{
  "num_hidden_layers": 11,
  "hidden_size": 256,
  "n_experts": 8,
  "experts_per_token": 2,
  "d_expert": 128,
  "d_shared_expert": 128,
  "hidden_act": "swiglu",
  "moe_layers": [2, 3, 4, 5, 6, 7, 8, 9, 10],
  "router_score": "softmax",
  "normalize_top_k": true,
  "routed_scale": 1.5,
  "balance_loss": 0.0117,
  "balance_bias": false,
  "router_bias": true,
  "shared_expert_gate": true,
  "init_std_router": 0.0334,
  "lr_router": 0.000301,
  "vocab_size": 26445,
  "norm": "rmsnorm",
  "norm_eps": 1e-05,
  "tie_word_embeddings": true,
  "optimizer": "adamw",
  "learning_rate": 0.00169,
  "beta1": 0.9,
  "beta2": 0.95,
  "batch_tokens": [32768, 65536, 131072],
  "max_seq_len": 384,
  "train_tokens": 337800000,
  "max_steps": 4609,
  "dataset": "wikipedia_en"
}
Below are experts of layer 5 (counted from 0) of a mixture-of-experts language model. Rows are named gate (a neuron's input weights, with its number), up (a neuron's input weights, with its number), down (a neuron's output weights, with its number) and show model dimensions 0-255. Each number is 200 + 20 x the weight over its row's rms, rounded and kept within 0 to 999.
Before each expert's rows: "mostly gets" lists some tokens that are sent to it at least half of the time. This comes from a sample of Wikipedia text that the model never trained on.

# expert 1
mostly gets: " In", " not", "′", " into", " being", "In"
gate0,225,204,203,209,169,202,185,169,203,216,214,229,194,190,160,194,184,175,190,181,191,234,195,209,193,172,166,215,189,179,231,238,173,205,188,221,234,220,224,164,230,207,234,212,217,222,181,193,218,215,183,193,201,203,198,228,227,188,181,208,143,193,191,219,179,221,214,209,230,177,233,225,211,237,189,155,215,196,172,187,189,187,201,234,220,221,225,186,230,177,193,200,198,217,193,213,201,172,202,208,200,195,174,210,216,193,165,208,190,204,196,204,226,187,175,238,201,229,212,170,205,220,218,202,227,205,188,198,212,186,202,187,171,235,194,190,211,197,219,190,205,208,155,206,204,207,183,221,206,229,224,216,190,219,225,268,214,247,193,187,201,156,193,182,212,192,244,187,216,218,202,178,200,193,203,209,216,178,193,210,196,193,195,199,180,176,205,195,202,156,193,213,208,214,196,197,175,232,185,187,189,230,176,194,191,227,187,182,193,217,148,220,149,196,226,209,196,220,185,173,183,188,206,210,199,198,194,189,207,221,200,207,220,212,198,178,230,214,198,218,201,205,229,225,234,192,215,229,200,197,203,235,214,202,222,218
up0,176,209,197,212,217,212,220,223,196,210,226,215,179,168,212,220,188,191,194,192,162,201,219,206,206,186,234,202,202,204,164,191,211,208,181,211,229,193,172,186,203,186,184,224,188,242,174,201,157,183,196,222,171,206,173,199,184,202,195,167,167,198,237,236,180,207,204,215,208,236,189,225,207,210,191,202,205,219,244,219,234,193,191,174,214,192,191,146,199,200,166,187,191,239,196,170,190,184,234,187,173,227,202,193,189,201,199,197,182,214,184,213,194,164,224,140,196,213,190,206,200,208,198,229,201,160,189,211,190,229,201,227,211,178,193,205,213,223,205,176,165,197,236,155,218,191,231,177,180,185,209,236,208,188,206,200,198,222,206,205,190,196,182,230,197,211,197,243,203,197,206,215,177,196,204,202,199,170,191,188,185,191,205,194,232,192,205,161,162,214,189,210,226,214,216,174,221,193,155,160,184,203,224,194,185,198,172,227,188,198,229,179,194,184,223,206,204,212,187,213,208,216,212,211,204,171,175,188,163,197,197,193,204,196,179,198,176,217,214,154,218,204,212,221,232,215,242,227,164,199,169,202,185,202,191,205
down0,181,248,193,231,167,204,210,174,210,209,197,229,200,202,145,172,219,161,186,194,179,189,232,155,198,210,179,200,192,220,204,221,188,185,168,230,173,166,138,202,188,225,219,170,210,197,189,209,229,227,200,203,206,211,179,225,188,221,184,169,202,204,191,184,221,210,253,191,206,195,203,210,199,211,229,205,214,196,211,210,200,201,182,198,188,211,240,186,231,194,196,211,212,194,200,203,223,197,190,195,194,227,217,195,209,212,193,196,206,200,167,208,205,178,197,199,180,197,202,184,213,187,211,200,204,229,191,225,196,205,211,175,180,210,196,167,175,208,172,201,210,199,203,180,172,209,217,190,178,199,180,197,184,190,191,208,182,166,192,201,209,181,186,163,181,175,191,181,166,193,209,199,208,220,217,223,215,204,218,187,210,204,182,205,196,202,184,176,215,216,190,225,179,232,180,222,217,196,202,177,171,200,206,212,239,226,203,218,240,238,237,198,196,237,174,192,220,205,188,197,200,220,189,218,226,220,179,224,226,192,221,177,159,211,239,179,207,229,220,218,231,201,245,230,180,241,176,217,206,190,187,193,258,164,202,224

# expert 5
mostly gets: " with", " has", ".\n\n", " after", " during", " have"
gate0,202,244,200,218,192,165,214,178,244,193,210,228,230,176,219,225,216,207,212,215,203,203,184,190,193,194,212,211,187,202,195,173,201,205,211,211,223,197,193,193,206,207,176,236,203,214,192,238,187,194,231,180,206,219,192,191,222,243,201,234,215,230,213,207,222,205,193,215,187,195,190,215,216,196,182,199,206,170,208,209,191,187,216,241,201,211,207,181,201,213,205,212,230,170,167,212,215,251,204,218,205,184,223,170,206,210,212,211,215,217,214,190,196,203,210,210,213,224,189,203,204,204,218,183,221,149,193,184,204,246,214,183,171,220,221,209,205,195,203,219,195,210,175,202,196,201,160,201,245,190,213,198,189,180,193,194,203,193,222,214,182,228,205,202,191,237,196,183,222,242,240,203,218,223,194,151,191,243,186,202,226,209,197,202,169,183,183,192,179,162,190,228,220,211,187,218,191,217,193,197,175,153,187,189,221,223,179,188,238,152,200,209,196,205,177,186,184,206,225,171,234,204,190,202,233,203,186,223,174,216,203,200,248,202,207,217,182,177,205,190,221,171,211,227,239,187,210,233,214,187,234,250,208,172,222,205
up0,173,215,211,203,211,209,208,182,197,179,196,168,200,181,199,180,226,208,196,219,200,234,192,167,183,214,159,211,169,217,189,187,195,193,189,201,204,207,197,173,226,212,156,204,205,187,224,229,217,199,196,208,172,203,194,213,232,202,198,194,212,197,152,154,212,192,191,189,214,199,220,203,188,183,190,196,237,237,178,212,172,219,192,205,188,224,201,210,204,192,175,208,199,185,189,210,194,206,183,211,212,195,214,199,218,233,201,193,199,179,216,177,163,188,201,203,198,178,181,214,179,186,229,187,168,162,229,206,206,197,205,245,203,201,203,189,199,219,205,194,171,177,183,184,163,178,187,210,188,212,171,204,182,217,222,192,215,211,183,198,186,203,252,175,197,187,202,199,154,217,173,186,216,214,265,213,165,185,156,206,216,185,186,215,241,175,191,214,189,176,184,199,189,187,235,185,180,205,203,203,168,198,183,177,191,197,188,176,188,169,209,188,188,205,189,233,201,190,231,177,218,242,173,203,220,214,171,214,172,191,221,188,198,214,182,188,161,179,148,250,203,161,170,194,211,183,187,192,199,185,168,239,229,175,204,208
down0,196,204,210,207,203,157,218,179,233,168,176,202,232,209,197,199,223,237,176,205,220,173,215,188,205,228,172,204,216,192,216,205,206,184,195,134,210,192,222,205,187,218,194,187,200,205,205,195,215,181,217,186,197,206,188,182,215,239,154,178,201,203,172,187,242,187,182,203,181,175,168,202,217,229,208,205,229,160,185,225,180,190,197,193,211,189,208,177,181,203,173,204,193,195,192,186,216,175,203,246,198,186,233,175,214,176,187,204,226,180,201,196,192,208,184,187,173,188,214,216,223,203,209,208,185,184,185,218,155,199,202,190,204,175,189,207,217,224,199,208,217,214,189,208,208,182,226,179,166,211,226,184,177,166,183,187,187,144,220,220,215,214,170,176,181,219,194,153,180,222,195,197,237,193,191,206,160,190,200,193,228,206,219,211,210,297,217,195,195,200,204,203,181,194,183,221,217,213,221,203,221,186,207,183,228,208,211,181,207,208,175,213,201,189,241,174,186,162,192,187,193,194,183,199,183,196,211,215,201,221,235,216,239,226,217,195,197,192,197,181,191,181,195,212,184,219,212,216,192,201,168,193,190,213,175,221

# expert 2
mostly gets: "==", " M", " R", " P", " K", " de"
gate8,201,174,211,190,185,247,204,187,181,211,214,161,194,190,199,219,221,210,228,196,199,224,194,170,210,196,203,177,164,180,212,187,186,202,192,194,171,215,195,193,176,221,219,202,192,240,184,224,191,204,208,226,195,159,188,187,184,168,166,199,207,220,162,217,240,182,197,204,238,172,168,180,159,192,206,179,188,206,205,243,190,188,202,199,209,200,203,202,194,233,183,175,238,211,220,216,181,192,205,197,161,163,176,163,187,205,213,223,193,206,207,175,191,223,205,223,182,189,219,179,246,194,233,172,175,226,215,224,197,180,251,211,199,199,225,199,222,193,215,183,184,183,209,179,211,226,208,214,188,222,175,201,200,212,222,186,199,196,172,183,146,223,209,192,206,206,206,196,200,213,162,200,200,192,197,227,198,202,181,186,186,220,209,215,208,182,192,205,185,173,200,243,182,200,217,184,228,198,165,205,238,190,183,164,181,214,195,191,181,191,236,194,177,202,196,160,228,168,177,172,201,210,206,231,230,218,219,186,233,207,205,181,169,218,166,158,192,172,206,215,189,219,182,189,195,230,180,205,196,205,197,179,215,188,196,217
up8,204,215,209,186,233,185,224,200,195,211,180,194,210,188,188,248,168,206,210,213,198,192,205,202,214,217,166,226,184,214,214,179,215,196,192,213,197,200,238,175,209,206,173,170,219,187,209,201,197,173,192,213,202,225,203,176,204,224,188,194,190,213,228,181,179,202,237,183,181,239,190,213,216,197,204,238,238,203,178,215,220,199,218,200,197,207,217,230,191,199,215,231,192,182,187,226,183,234,218,193,212,224,239,231,204,177,161,131,221,170,196,202,219,168,212,203,189,185,203,203,199,215,192,218,217,214,199,171,188,216,173,186,212,199,192,195,179,209,189,204,228,210,219,223,227,226,191,169,183,181,202,182,220,166,195,216,177,224,208,206,212,196,197,195,165,199,215,205,197,213,213,170,176,185,202,188,208,206,227,187,223,178,195,222,164,225,225,147,195,216,211,181,172,188,191,199,177,157,211,199,203,213,245,231,206,201,189,158,190,195,185,186,178,182,230,208,222,235,218,220,232,148,232,165,187,191,166,197,184,175,239,200,220,209,189,241,230,213,197,180,217,200,231,212,200,212,209,192,214,205,194,215,214,192,190,219
down8,199,175,193,212,190,164,205,219,186,230,136,200,229,208,214,209,201,205,192,216,182,228,185,192,201,201,207,241,209,166,198,182,196,208,218,264,178,208,195,204,202,202,218,205,220,198,237,222,195,241,207,180,197,221,214,213,159,205,230,213,181,182,204,213,208,201,205,200,201,212,196,204,190,207,189,196,193,216,187,187,199,180,184,200,197,200,173,239,163,206,216,180,184,200,234,198,187,244,184,226,216,208,186,243,209,216,223,168,218,236,152,212,210,187,161,186,198,213,188,182,198,197,222,203,213,194,192,206,211,210,229,204,183,207,207,207,184,215,168,184,219,195,211,141,177,209,171,201,225,217,198,200,212,170,216,211,173,168,238,166,193,216,196,209,206,209,175,215,217,208,205,164,208,248,212,187,203,214,182,206,216,180,189,189,172,142,174,178,200,226,199,196,201,213,184,175,196,204,175,219,201,215,227,212,155,217,166,195,227,213,193,203,196,233,215,212,199,222,194,182,173,218,212,163,200,199,202,199,204,181,192,213,210,205,164,211,206,202,192,192,187,163,204,161,217,193,195,186,238,161,227,192,191,181,203,176